From a checkpoint of a small mixture-of-experts model trained on Wikipedia.
Training: a variant of Muon for the experts, 523M tokens.
Below are experts of layer 2 (counted from 0) of a mixture-of-experts language model. Rows are named router (the router's row for the expert), down (a neuron's output weights, with its number) and show model dimensions 0-95. Each number is 128 + 24 x the weight over its row's rms, rounded and kept within 0 to 255. Numbers have three digits each.
After each expert's rows: "comes before" lists some tokens at least twice as common just after its tokens as in all text. This comes from a sample of Wikipedia text that the model never trained on. Tokens count by the router's weight.

# expert 23
router:144113042161160148142120114097134110153118164117142160117144160097156133129107176110129117095091101108129131128152095155182124110155124092102153107142103128094104127132116148123157127093134102091150138137146117182153131134155121154133128111167095153087160126081150097115164158125152118129
down1:127074096135161098100144104115162138179074146152125145120119097159134095110144126098133118111099139096137169118130180114109106112098130099171126111136122125070130178115130155128102128139132139147144125131129102091172116136181107127161077162112109179101110090135158146127146128121150094130
down2:091153153149081149136194135157063076128108175157107119196100126174117173175143146130146130109153094142102140123131129126115152133125123114091126121131147156121163161128107122108144129127126213115157123080180123127110167109107116079155141127128104094131146185109131151121111116115145120130
down3:113122138151136144135120105107142132132115105153125102135136132132103107138143118115133108123117088141100100137139110152171113146107116114129151115101191123137111054164173111111117152120130153144154124120098089164149138157106097115165134105137149100150116160093087082122117178104152121146
down4:160135114098144126125077082147137172168081123112132133107143118140090108138140121124098119126129125112117088150122165119081136079126137128156131090126104131094134143100128157125183108109126145154108152161107107133120151132110150141143128158137151161119129137121158117151130122161133145147
down5:196133131121120125161134119143163120180128142105138112128120159142112133112088127137163122119124101138117153151118094092121174146126136127157092159092130145126161155121152115124150131125088120140117125120168170135107154148200153136192134126151125127149133142101151108118142127112148145123
down6:074129129091139102156138157117145138118134136104118108119130087142197116109101103150165076105151126117130122104106121076116179150166145093116116130138128107126119134128110136137146103141107077119097163106111102112102174125141138137139112103156130129144128099157133145121090133132075121140
down7:136116106126149119134130129104118106092135135150128153149120143120088117171112163157146088107137125145093109145122085140113128104123125147139153119144137101124165131081108105084119100100133142119105131094149131112080124128138143114128139129149138122160118131131106103148112096107129143120
down8:169151085097129150121099137155126150146103145156149110151136146131139123161089124120155128088115138129147129165142114143122161136175096115103110130096145124111152131078112110098109113126150105142126134120124127151072132167132098121147082136066134101112139118133098110135137145146194107129
down9:111108142128140129108140163107154118122139132122139144118151143119114127119135104137131163114099111130173123109141152159128154118125131081086107087106083106138116139140082091150159098101120121130133155128091104126117090139118113121148124147089115168135097096129133145172140152144150147123
down10:119121071125156165131107116118151118109113131161174145118096114174155134176132111139122096102150073103128120104145142188091096130142127132097163116097142176132135120157138125148115128147116154115131138132134131182128164136124110102158163147117078132115126149154168107130133148123130133125
down11:142119083070107120164147126122108139134119166107126088135114112170153162119104132124124149127166166166138127136147140135126112132101161129134115111131122101142135121132097098143142144072113145139148134136120105090137137114135097153105118089084131120132141120152142127140113124093139139109
down12:143130133140144110137165126138170116133149110134105161100134118130141110121114142134169135131129129123183112122147121107128154140107111130115154096148127114063113140121127153105161156141117106118113154145143152130125110115117128127145108103095063114115156083150143144081082136101141151127
down13:090139184126120114136129101112169172115130120136163136118143125113124118099206136140132165142108101105165139116131141123112138109118122117145132164119144133102110133156109130085124159156147146137095144140139098094128083144124160162147165146086152107140141118147100146135145119165117179139
down14:158116125102154110128144108092166117087106130108115112152106084131143093090076131121104143164123152130128157093133111083091157127111166147127135106122107146147095106087113122139136125113150094141129138132117124135142134136145099097128105163103086102110167096094126080099090096115121134148
down15:109117107085139114140099107147098134083152145132149167120119150131096110128085122129099099110107099122132150110109145104117128153151189130119139075098090150159180149121120157164120154119161102131111119171133120091118123116128147117128148139140123130156116095177137148124113146169099121143
down16:125113132114183137179116155110166168137115118134147135088140105142091129141109139099194129094132096154145102114126122146148087126098121059133184147149142121128141169144137116116144113103105104129072144147162112149141146170101131101145093125153098133110116128161143116066100108092115133131
down17:129130105141120113107107083150136118144099069113083109151091112102127086096115145127127126128105103107120141148170109117112105160102131141090141121113123133143146128088126160161128131124120162110109108125123136161180162139127118131119130155145133107145124106154115104157134179089122149077
down18:105071128156105148111126119117090144138149123117145120130117140097104135143167115148110126081089139108111090145172096157109138103136154175137105160144108135155171136110065141149114083151120147118121136172100144177111130166139143104149117126118160146106127103074164140131135090128137131147
down19:123175124154155144105114167109099126111131111141134096097097133159121148100124167113107094134145122102147117131089080181101106157126132121154087101127135161126125156121175109159169140108130158091144149127113098086120113080147127148148136161109142122115108152169102105126134140125182135108
down20:153091098061144120108158100150126150127109097141147144121113110157115114183189150159143119170141092153162114160131114110101168142118136170121163133097097103127140161127162110122112113132126122164109156106074122124090144117142110133121127111124111130112100110107138122144137163134154093110
down21:120102113143103140177085149159152138140141115113115156149113100111156116070117089127130114135131102134135163121145089148111077089126135075151139098082126115141136126110181166146090126086129139051137136104130182101148161109126127180095109077161122131124108101145132154131127126128113143117
down22:143099123111107120129121165124120121123145120108116110114145154140169144123101124168132135109129128134125164159071181099130158125091138155166125122145191122147122104185121147140151169108102134110138121136101121101103137111132128151154059137119170099131157135136137135148175117130108090119
comes before: " to", " the", " a", " in", " that", " by"

# expert 101
router:108120128098171120099129108131152164147142125124145115111111137126107098130107122120143090156130133115125145145164104116167121123161112114118143133121097103162122123142148122110168113100141132153136094125171110120093119110102162110155091130118125137133124103134134130163129175072114122158
down0:105114068107188109174167096163134145115084094142131147084136086093145077155110155136129121146148130152145154110097132102085149154160139094107093137110146099136139128124092098158177090118127140136109135140117089147127132102177105134161121138149127130098124063134111106136113089118163135124
down1:121151123146172114147141090132140139149103122103157134126125100086114073128127101151134109119115114093125113085142124138097149161130160117109105099128122122155148169121168135157152093099145132082138165058164138142132112089071123148136109177140127145147135138155159119142150152120134113117
down2:140127095080129161098150099116131100142154153085108141110114096182090122151126129162135118084111130133140133111120143133124089136115139133128146121118154140116147137155146126144126161102104093128111118164112099145148131127078100135131116145135147145085126066154134126110105110098135170135
down3:132101123132093134132114106133117121163103146150095127090128105131087098207104114127107132128120118129139054143125141158166150129142100160145099128150124176094154118105115125064123178099164131141219162140109133117121120111104108098150147095150134120073153114160145084170142128115108115114
down4:102124133142145101161148129119145098145136146136090152135099122137178120109105139114128101165160122099075095137152141150144150138084099096105139114128156111110148201100079120119130161143139149134144149145153155123132153123098115135139139126134138141087102152123150150124104173157160088128
down5:141108138094163137082119093141163108146137123146121132172120085114156124143098128108126099148158140094091126146110115136147139096122085125124144111145074148116157138121098155173133094166108158125144083113112100161131127089124136134117134112085120126125099104139085091112138126139150094113
down6:110137161136128140153122103116158150126138159081091089115137157120100143096109115124157123088183117142133151144100165151124094109105158097134081124151116154105138123131163079120136140117113128134161154109146118133104167120092121113103130114143110126076093150143110137138151131108088105148
down7:107130134120118148132087114155135124146135069209140100100147108134111162097139132156123123124110143083085150172131169135136118137119145119158128099121113159126166168101126128156105176111086148081113157099132154090124127156090126135143130087140168143142114131121132083087130079169127121114
down8:144142134157134144129119114104152108145136112137113119120176167122149119124166128110079101142136131136114152094115119156122113122134136091170127135128122113105157154139105158157118109103138125093109154135128122150164127121165141129092087098163097152126132156151093094119125117097160074127
down9:120183050084182095094151150144178137177108135113159148143091057132144114166141165156155109115130107132096140120138135065146134109103159126108116160156141135129125145144132176138162126113142159155083137109103123090127121143106101116123130162109126131158167105111103144117128109115165156134
down10:113131114150133112114130144128141149169105121127144144130154133190117089135091159179128104103104128170133105143163093176124143126098124138076144082107121113108146104166085134178157125096134126142099139132114100127099147159110154159112136110150106159168122143147105107134096141089148160131
down11:150122121113178130133132138108114180100113130119149192133114099165148072133131100133149123147113125137140133143113132123113108131146115161087134178149126095152167115117150159179159162148127154090115159158183121139113139160152131145164116139130099130158114086088143077155134161170131158162
down12:109108130127128091127105125129139165126131153098160099128163152158126124116149140124147105132115087116121116102122117120097141127134172129140117142137123144102160105107147123138172098087102100124175151087151108158127079120127157144120130155100157113131126123111132131092116167131156118133
down13:095124131119115122149166145120113126102139101137147110182121170152109163131125146164149148163157139099116114118165150140126150133133112126117103156136115179142121124167126117141103114137125132123190118128156147124161131169153113128164118110131057145123157128108180131133078137133184133121
down14:125120055095138135174111146150137109143134102175127155106095108166164172134105138130112117152111148101118101168090132100151115147125113130152108122153166124127113123059113148133086153083150128128131130149136131091150139141101148119126146145123117154118140137104152158121141095127161167077
down15:153143134105164140144118113162129171139143149134110110120120110142151134142122128122078092170125164120126162173091102127137153117138156144172178142119128167136137130130132143145077137111118149145148115110073120131148136109116175149114151137151089100113140130162180104135112127148111129116
down16:114143184095155125137126114075080117135135119100124108169115157129124140088149149173116109102135126093098095130138095111114131077165129127166145113120124104103144122095129135154156134133113133135095153121139121123155110099149099127108138101146129140113142119070148142125153114133087124127
down17:134116131114142124139128141111139149132116121087139130107115168118179149128075118131133097111154160161146077142083123136115152143141102110160114125102174105136146087137105115171124120121137142093149096147138112134124180146166124085189091113138134143107125117121114095112107146142129131151
down18:145145054057171135131153105133127118083106104123155158063120079137154086162134145172176132101128069157114128154113119138130141118137160125106151107092139120111113125102123112135122162145081122133130148124128149131104100116103133146134128132133105155107112169127113109109142163174121114137
down19:116142128136103115092113126121148132130136124161136097144156165144167108123138159128131140131124134155166153149121119141139142090163133127099079138118116133170160122104120137156115131089107077119184150116106106123129129099153145134134157120177151128164118105089108133165136097139099130117
down20:090193123104126114118126123105122149159146163134155144153186133129128150144167132100133085119123146135147099148105125153145165115131097092105145117098124089113130140127154104150146141163109120113139109159108185091137143146128127132137134144130080126125109162123081123141174104134167140090
down21:159140127125146149102141130118122168131107143125114098121127133134168130096096148135149131152127116133117083173113133140126091093159125150182132078142159152100131135128124147107156134071149165155099114142120135136098133087155142159125105130141129154140108104105092100135134094139128124159
comes before: " a", " been", " not", " also", " an", " be"

# expert 86
router:178085105062134095148130100124120152161147116063132125104129130126089089089163137112131115130116118140117181104146113176158136173140105098118134131118115123134126153138160099164150106086117082124132129131127079118129157149122153098144102129136148115126147117121189098118138167121118118143
down0:141115158143134132137074163105144158113147130110146162138155141121139137145139134116140126146133143111115074111144160128147102137123135164135123121146151092110142105137154148083110155151132131092157122116140136102126122138143127121134109107178121126085130088143126143128180097119129159152
down1:148163123146122160146132169148074100172121156163122155154138143131151153142174139135135140096118168118159144150094138167099150104128143119126107099117162071126141170139116097080077140109155107136128110112109117107157148100088124116122177137120108082093146154135145096184101125158133140149
down2:084137144121121125100096169125171162120136121134140136132148153085148134160139108108101119084111119142126135122166154146091139097134116094149094166153108172129130173123127140125135132174132138106070114135138105121100097127141100082143138094111110106167117121127117128157097082147107136119
down3:127126126151133124153140122116126148176107157116139133123133105122186171080137169140119097126134093142130130115107141080123143110129168110152104110137114121178117159124155182154130145127122143103182084151146148124138155090100133136120084118158143135142132101123106146097137068124122144160
down4:126121110105120123129106119125141165152111117095133101115100086100132095097111073120121095111137102080144122115114132139088154112146132088160150126126143095075131155145115107104138108165104187135146119084179123089100144142082166120147127091133131110120118120130126108113139114115141126114
down5:124131145131184146127099088117137139105123115138190129091105127130153110145140066127147117132098145140101116137118112106165098152117166103115136104158137116151161158086138156084140134107129087118164087131139117140142150117092124126097129114121154105126129118089101167095105166088139167147
down6:129119174103125118094127096128153152107131155124078094127138154182121172115163127120082158150128115093148145112130151096106147165116148122177084119128113159137153061149097131126133125088132127125107147115142108173136106138107095112150122138101120154132044094141148175140108130113137135129
down7:130144124161146093127176128090113113104080154122147136146147116162138072146082144129134087133175127159136135137108123133143114131135131125135150121126133187126135131125082179091124098150081143141143125153141133118170125134137123087136145096134112158098137132154107115121110121121110132153
down8:152084105119128108136124091104177119164108160117123106113129090104161110146095143133102129107111146103136169117106134140147167169136138117153085142070116137102117145112113158174144122153125083106092151152147089145125155165195116156085109134111125132123154085117146102100141113129105100141
down9:065122105124127129124144109151092134134112160164157137128156121136147161135131126145153112126130123157129164131138127119157173143131122153116130156163134151104155093147157089113170170106143126104113127125141125145122145112132155140185129107117131127156102098153166115116153151178136092130
down10:144109165167135116132142191136118120078128108132131097159140145101164118109123134136133133135103089110139138121147107172106091085114178153123121143098131118149086117153133151167135147168162143136151114118136117124098106111136118075147128143108150096132091153118113103186096183095123100118
down11:101135132104094189148101083100098064106147105117140131149140104117119124129119123123030145137124133108135093138130107123118116113114091174164161171076129106112138138151137115118115139120140101092166097119131162168115134148124159137078136136152122113138104141146121107102139126110114159118
down12:102120145102102122098126131116141091116104116116109093134147108113127149088153129152109134091132166105123076146143126131152108104138184134120113145141143144109143163163114157151135123149114129140130164188154145134096122116139109108117134128182141137146106126105116142126130124109121101082
down13:113103098105152149149157124174117128135095123130133091138108116147134137148094168126126117112131149111122133130106117124116146129149143143137145139114112142114091175133135098164122152116149161135091100143119095137092154130120135127126127134181116102099173122130177114158083140136138106118
down14:110135136141143080088134116171143157134109128112121111105153095128128120108113108141147114156154106130131143113136134078133083108137111163127161122139104130099132132076131152157144133180108101146117141157126079123148130086113148142160111137125120155142153094058160087119131102144122111142
down15:114141138131166109161120118106115129089134065121105126140119172112107181099175147103118131160079138137145189093150117084115136130128098090165143131143103169093124109140149127101146096139129147116169137108111168128102120092145111141096110121128079131125112109140167126159145134156114099105
down16:116109155138123125145131114149047124132097148180145157142143099136115126129097117148095159139137169124137147060115117127126136136158125148110150083115094163131143131085108149176168105154156145105144133127140127147129131105129128139079137155171137147084094145086138127101090087169129118152
down17:155100131132166106173172170126153123133116154133129142107158113111129142140104121143161112151128143127078156104083114086141157136161114112101144103141109110111131162139085078156128129097161127147114135155095092128099165110151124137116185131167163121116125073141158126176129087155125140127
down18:163124150112140125128105137156145127143155119117112120089116140115118117127142118165139125176102118142099134101182178108094167134132168129130164130133145128165142092117105111183118124135164131093098104150106117129116149164129127104141111107121127139122157138115113121167118109116133160091
down19:096162116132103155110132105156125140122109144113126153098121141119141128131149074083130093131172131127143131128143150156147145142139189104147090123102104160126144113101146149138152131116087113143099098126134121134125123115123111121161132142082109110123109148114134126112123142148097136167
down20:127144097123151111173072106157110160127103126148117148097192099121134129136141131101124101119136103121094107126125148114180092154091083105087151142107114131120126122091142132142156122129127147129070101078160103111138144110097106147144127124150123132146105156133144124138077099105123149097
down21:146142087126128156094154088186083148078135130095152152076101098193107128131143160156085115158130085166091108152132144151151133104123122100146139139125134126125117151124139094135107148139105120120122113136127125089144138115126106117099115127121103148131113201121155115112127157137095092089
comes before: " a", " the", " as", " an", " \"", " been"

# expert 95
router:142119146134119116132148128140114116160148087133077103161116082131127117095159135131109134157103118130121127103185148095131133158111105107099111125152130110117122142121113120132138079172120107145109101142151156080158131119094166131206124091126145166146120123153147140162107099094089158122
down0:084085104137151165083115129126157117155147168140110196174155110127165155114138086099135116148146157137114118158147097159101115106133115102081134125135149188131120143145121167090169117181117087181115093140142160136138173122173113165142095105127148163158138156137095137133154150138125123101
down1:081120124124112164125112106137111097068117134173122146138101146077156118128127139110100166145107137134141125115110118091155151104113139172163101123130056136113146154098120132138099110144081119183106093156076108107121110103129146133140129116123129124106133165085097078117149137154103106173
down2:081121105152113111126111163135119116132161109118162157155139146161140080149121154146140163148154144131113110200130138152102086099096138085146132123121107166139112110120098085130161154083120147119118131110120072136152126142185101137165121140121135120166142148114133122147138177127181090147
down3:129111098145155126094105119119120112127115150118106134140135108159087125127139131113111120149135122161142130149126113113121090140138086138100094126168148097093150118089088121117184125108152115149115156079142088120157146093131149114111148107121107111127134143170137117107114118094124145095
down4:160149084064151095130171161117122131105102122127133089142121131154137151121104138132139120184086099131102150114122129097132122161116134122115086060152138109139169153100108131137156155151125127163149123131126098124137156119141177140109131130112099165122096133125122147146114108121140173088
down5:106143116146128119129129135152172152104136139106149096133130080187147095088113139168129121119112171096124162079138137133170158150161147141118139138130128104139114089117159112147138078100110120109137125130086189149087122074148093117141138172179162139106104158125117104145138086112159120138
down6:140097089143120072082121125143123134138086139114122119138103069111195125133084105177146088135122146190119091108145106118117119112123157129145084096151105126116140127170122134156112098115104089157148138140128154126142117146132139129085125143145109119135117126121138129104099101099126202134
down7:100129143126153137161150161099136106087141173151140137095178172093149135134100132106116151141135085127035095128116134176161151098120142120083134087152107159132136109141130132114120117113139145139143130098124141167127168107163107077120098135130161110134136145107108080113104156125114132111
down8:166169155165093116135056154163146087168153132162118098146177142118092138113146140075127161130172153122138151097119136092097112126140187160106087136135156170127131145097073117161138156142114110151121125120143159150159182120154141135208113102120126140153119140135165085116115144137105111108
down9:120123148149129123141120097085115198162125109133112111133191086126134109103148112065135124147067097115145078164116127150136154152138096180136103129121100168122085092142159142156112106161146099112132120093140145149123146100117112128154119132158099137114096139181124102086140088146149094122
down10:156127151176120170117117100123155120144124122157127155140153100141160102097109111138162104140127146137152166126138121087136080139123154157097138117140144146133115120132153104143193156131076107120142131142147085137128119134140176129123124168117150106090101112106085107143145168145133113146
down11:148152145097099119129122117124084138146150119129092130146126167096086135147165138125134133139134114097145145154148120142158161144149106126104124119135131108132141153125121153170104126103144147127100140143130097107153174134144147106108152129124143146184127135127132126057147124123165126091
down12:124155122163128114124124144111120168119176141106142107115162189122123144186140161087098181117162123114064123188124089164157124100112125161088088129134092140148155190135115123095120120160131095163154118127157140124115123166126133095146137146116100166132127075138121132102101146158109144125
down13:149123141133074110106120113109148132153100133147109131117137113084090131110115109113130100145122134144108134079108111082109118120109121117116121109130131092105115168130093146117105130089127150113119141116153128129121120106107159095139146118132109107126099082136080112132169127130161133132
down14:103156166115097151093104069099120105143102129095113133141101167131136106146147110099121138143126098108121140096058173137120142147142111145161135102123116151126126141151128108093125136142066124109120116116120142141091107163082135112165147139144113109099152120109124128123128148143056112146
down15:112107193099138094111076158074136120153172096117174119122161134108106118154092123094081120124113110113176124117096206123117119132123127165124144132121129112127130135096089129117141069123123095119118079160063135140137113144066148133088155130103115103151135126138112141130089085131124102144
down16:117116177105132126174137179157120132144154125105128114182082136119114156132101131106123134148125133112140131110157119135129123136108124173129131110145146084092102135176140152187146101134071172143125166134123088126136085168164169147115118159112112124098148153107141127123125146163156148100
down17:106097098128160116101131130104106130114116146123151117134130112149143138152139110145119166151090121085124105160138085121138162123129129093109169107072120134145109127133098138137149132103127109131150118152137101061110149129062117123102123131105139160162170121148095114109135111161178180120
down18:137121102146116120139151155163134131146142150119118119128110124144119122148112127135126132163125108127121134135137115113098094146137145149110138112118155125117181139095132158109130111163161179155132125140119164109105123134129078145119099161103096133101112152110139097144130125108121096076
down19:107128087118179159159086150144127140136134121123120120113117150111113140143116135135111142126130140118119120079119136126126147102094089166141150151134116177130095138127121097147147125126140123111152140119153100138180101096140121142093095114106101106148126157142108133176133132092118144138
down20:093121120153101138082103148140143091105134118099137149152076075092116137108124115146162132163069146168109155161103111140107086112097106155172132113160112141127123118150120102123146127155165159143169160096101104119129091134079117076178116137075095120136084107170121136138111099081146143133
down21:187133145144147128106121097163089128134156123142085085145100135166113168154137092072119129116133123124157127121135153151102110130117152111149129137105150171130122091154153164135129092149130121121147109164175138130110107146157113117113149098152140148107164152131130146079136153146129165129
comes before: "20", "19", "18", "1", "2", "3"

# expert 115
router:143144062141147097141116165139154122160100137142128103140155125120158128154122146141151142114077128154086111179120137108132109095142124089130092105137144155127148098147172165173123168118176084125127167097123111144126144135138116134144118079141101126158121113108150136135143128122167157130
down0:125151103106159124166123171130137096124128115125130140148112147091129134123162135111109102125116105138113140124133146138110127131069111123121110136175107073100158120150158159129109103144153167114095132141155164184156096162122094086121138152151144147135064139130139143105120123149170142179
down1:116107115133134137168118149153104130123117119152103094121115144134111113117081145125127139123123063102122106151138126132122127152112162107130066145094112101129083099084125124150172149140150107085154098093164151129137129117101104108171101101124123141118138136149148124116124118121170133123
down2:097131149133114092096110144143163116152129143104150133125085089154128175110162134120139120111091099133122124147132134148168134116160098132082126122130102122132158122118165154129119161113131138150171098116140124132145130152152118127149142131116140170128133093159077117099149096111134139140
down3:174155094132112142150147142105137145134144155109114119111133156118125110134102125115160097132118127108129152058185116150127183142121117139144139156145155091114118156152113112118132138090101149147147159139156155096163139164142101104152128148112104088136149164108162086151114128090128118136
down4:147095073103147154150143126151138124096101200092140173121142130151139155118112114108138124127170155169093169100114146093089151116155159100104092132112132115134144120107142114131116110113112122115150119149113161102122118130092140141177104175102126090102111180160101112127126170142116144125
down5:159098089163117102153123106136130135120129112165080095142134103122082117125107137126116073092083142127117109140142149139150119101133149113117134135160153112163151112166128113163155123167141084125106128167173140125123128109084152113134129133094128122158159151139145153124127140129100118091
down6:155128161137110113145124105123088115153113107122088134107142100143134129121144138138093133074161147154086133146101158129144082139134132170126126112134149153105165092097172151124138098132147098144130178078177152124121151104138103113144129112137171145154098118128123133112132091115126158107
down7:139118100124140079118131102169101121121104136137098112140121096140129101117104091148162141157161141132149117145109119114163117135123182109133127112092142110108151132155144111145135146125146138113126120128143120097099105153098131197114089146132110180136100100145131134147137108121119092155
down8:117140088152208135109166118113134169144107151141176126157144123156150116119154136126130064105106138146108110123115167119135149146111148105162142157104134142135129105140126130151153118093144151119103131107169139115175116089148104146106091135128132133139134175145132119134141156166128115136
down9:143132132117111141132100111151155161112100132130137129142108158140171161132120122119127131069134116132139105161157140134155148125148142088088105146140114126123155110101148143157132126142129115090116083093180135124119122107138125128171117116119082088137180172134103133126095157136122161105
down10:116147107117153138136143184099145119124111155148145121101091103119153118160106099150131130088122135147119093139157159141125113126130130120119132122115116175140149110115135115138118139159149099125097142132155102119085102092100153121137116085063086151141129135141146103157165153112140115137
down11:131144107146154122125152121114133162099127160142128086159128158156135086123126129142113134126108118125147137132156104132108111156155097106125108120145118170085120149144109139141113097118128123075155142122128102092108111092123079111150130110140066114138128126097160129096112115118125141166
down12:123086110090135136153125124143154132133113083129157096125115125107141173073139141133117151143099118167114140105100113166142124154137146129111137097082059136134130136116104146167126136102141126113165119146142114117098120141144158122123126120123114171130147113141074126092133113122091107154
down13:123113113148148134118130110173144129120150190111161129115075128155156144137128108163155142142106123138155139177106097128154085137126103089163099129144152136104108135162157126137149128138118103053091144174115139123144106085147112153152082137108125143092092133135114141108177127120120143099
down14:080101101130180114105143144125149133155071106122124129120127134170124117142129126118124165171107116129124128150158172174112111107149083120159141123156141139133143105160113117090101075156086120111117132134138133129115127106147104118127101143182139141127124098109142158075120133136164120172
down15:110111125133163127126123156122120142145155143137114134099138115108082128137106115141121095128150094105120116142125166146129160143127142130137118152084129142108193135109141135106151102085147104138162131081112104111082156118181128143149101125124121163170099140183105131111095134118179083132
down16:107089121155127120126104153152137185142145130141184124129159123115124102126143133109096134107129116168160143154119097136087129095168114102172121156152136164147091107128134174120154151190151108111132142110124152119095139088090086109147108124165074135143137150147154106157130149114136137119
down17:149112118143145117144160124161138114105143142112118159152131168134151157110084131132150158126171139193116154132147100105130148145110118172147116136135138147122119111083155158118147124096142130109143164085085112127110136101169128131149163134122154123138132150140139082158166185113108108162
down18:139119105101177073125132133173128126098113147111106157130150115129127091112128148108166153157093140068161106136114136096131122100125123157098156147139123123125119130092103149127112134144115117109135106161109141058144162123122115140112075138106090072102105114156128121126130125131137113136
down19:122137141101117142112107129104154147129139128096125153108124139148124112142142098068111114176108130113146166148139110123085127139150084097170097168141128111089144118135129110128153124136145124107160135129132129150134132081134110144129115110138171124105141110153111097141095107122104096164
down20:098092097101135085108114111141108111125080121143112128110171131141135163147087087116116143127082149174114119131104131092136175164137162127139137104112108136130137140105158145117181106119086116139145098169161096143126138118112118127099086149135121146133102141122114135146117102123119139121
down21:134157114117125098129137136128172133164116118124103153107141134103148073115163130136122145117171132131136156118093143136099093095102114104149105130114126129188124111118083163099124126112111122081127140155090112100158151106134117141109113121111102093120115119148131104128151115123140150122
comes before: " of", ",", " and", " in", ".", ".\n\n"

# expert 100
router:132106109140192110114136172160158087135093100191152153101141130134125080117111177095089145118115149113163094134146120152174133069146113137143120166098140101084137132122143144135126165118143131110094145128178111122150160142132136132114085125145077115124132197088092110122154180101146144141
down0:147117167124151146171104130115089072115125165103103151085143115145118095109145132105105110121141116141088111146120126162117139098156098118131175104170102133159106114141122097183116129145129083134104150158151116111137132130143135123119098110141127097155119105077138109138145128159165123173
down1:129098108117152152118120132123129114122134149134076112090099147118126136108136124142119151131155163094099164123159169152102122159135122101135127097114085140164098132120130129163141150137162091110110103093147140125179170142164148128120163079120135117130108154113137116130091164128100171127
down2:104088128092136113123151145139103168169087171165146111140132160126149169118138148154132122142131117119087136111150114142074166145114128148151142103121147122138160147131089117153112082131145145132132157137121110156149143131134132139135178107114100078094158157091141098128127084129146104135
down3:128157169097163122082139141147165162116141120110136159092144072124132142129142089088162122132159115120123089150140113111151096138147145129130142106132107156107127170095131137103130162120102134109128159154116149152090134098157106096124139158064145070105137056138162157142116175142129155156
down4:099112181153120152147140163111104101129151132114130132112111104156107137106147137122147141125090134130169130153143149139123176116138137110126131173107107179151107116152151133136106154121148108144154141089117121190125114119117110147151112100126166147173155124130179142149153163100165149132
down5:150098121146139115139120115162114115114124159120106129109127110124099101180148116088133148132131179164094122156093151139136117128102147158149068157102096145126116121124107123147149185113134104126148149123154087131064091138131134112101114121169141121123107074096099147128086069111145097160
down6:157135122195148134110150115085131178105102113152154120129130106119130131148136137160186123169112160141117118137103096122131154131155098142140127143163128146103141153175078096121161174129120156118119166165141150095144198063109111148111103105124166145080130081160113138134125117129136179111
down7:162140118087146117106130092113153146144073135136140108127081141136145133114098124150149162142160131101165111125140111119131166144146127113088147096146177145126112121139152135116092118116152166146131118135117114140123091174087131086173119121130125142180173128107151130109128113157130113114
down8:165171084138167126149131158118192158134102117151185148135113105081169123127085141143178116154152114105134161099129122125100094148109145129127125148164108088117086060104181104156090158158113113173120135111136142127100120131135145161135135106114107135141172135106136112128169154152146094116
down9:121158155113178143143100107120157142152164114130101096183126128125095085125127138160123163151117147099109125099185146115129121113144136142124141122163160081112113153146129129131116130124147110168126099170132104142084154133117150112170138127118128115139101155144149104129135093133139098158
down10:118132091154169109127079119160137155122081155136123132126151165093105144090080119110085111178099103133154166164093140137174137152109105138136129124122104136107143143149153105126105116144095085154155133128126137115109101105151096137107118141121159140142115135105147107117159130167157129133
down11:142130133090123106157143120124118103135098101172123132130178124121139107133127122108110161105136169153153088174141125115174136133132143128120068150071076164128140115165150123157123140117129089152094133138143088106139150147130074114148137117125133117087141151099137133134142129138153157151
down12:111124130100136129121133171133183154125106128133091121135151127104148123147119087148102122127129116116134139132122150114118118119098103121166126126150107104171130106146095138169092161138113133143095184129160135084135104109089134103119140091122124104136116170126121135142130151139116133112
down13:184091097113143087095099158145122122122085164121095119129120136142153101120188108128138138087151153131085140152094084093130123129154153102142145130138183118134117113141145103158132112137143100119121150146109123164101102086147112165119109138119126126065130109112132115156157130137174119097
down14:155109144150141159130102140102156153119133158152123115109143173116133094115091159168122073149100141091151137083155161099152182094114152115113114128110124131151136093139153102112142153110113132133124154118131154130164117151131140106105138167126121141120141152167087106122116157128154118097
down15:118145143140151096117123126136186153101107159126141124107108128137098098127074115154110110129095146118161152174126169153167141182139091104137134193114160142154131133114083117125127127142096158112130160108125140148141109167145124195163153121127135124128115100141117119146144103098114121116
down16:137141103123155136125154136109133117148115137098113125105116121130154127112102134120116077172124118135109150121125153098148117158161141120135127132121169144135138154114082147124131119129118134182128118160135118137112096099127149154125139171104096120147122113113096093106139112117097126125
down17:141149081121093101125147119146095088094137116110145108093141130171147123136135183125107128116155136117140092113146160145129108146112116160153126124147134141108108194106118087133065157124116058099132161135079093097108116108102116158132137151148158167143116122127136121120126169126145131142
down18:116170159111151160137141122141095109117122120150123112166139155130114163154129138128146150118105128115119120116171112147155153119107131148153139171117126168140171162155138128084144166137146155139147078118136134135096110107109120128126135130140132121121108118168154169148125115163154132123
down19:092145130145106161116123134094157161112107128132145092122115126141134158139139191100146130148148123067153139118131141167173133125140129129194084089139134132107154142136117133127161100125161127131124151087144085150150143091119131130121145150138093163118136145084100098166140084107118107166
down20:135094088070141128125125166140138148087111165162101137166129111121142083105160134101150161124124135178107129121112129076102113160164159135130154160106105139143140108165114120117140116115144118115122099101112156142124137115124143131117106147161124142151121098123093166088148143131112177100
down21:149128093153154135155127159146126163152084163127141149096107110118126121118142125157108097116152122131175142136157138173118111136144122151123130112104119169151118135127112156123169098113144125114092161126118121146108113133130125116139090121106168106122062159164110138124117095096141107145
comes before: " of", ",", " and", " in", ".", " to"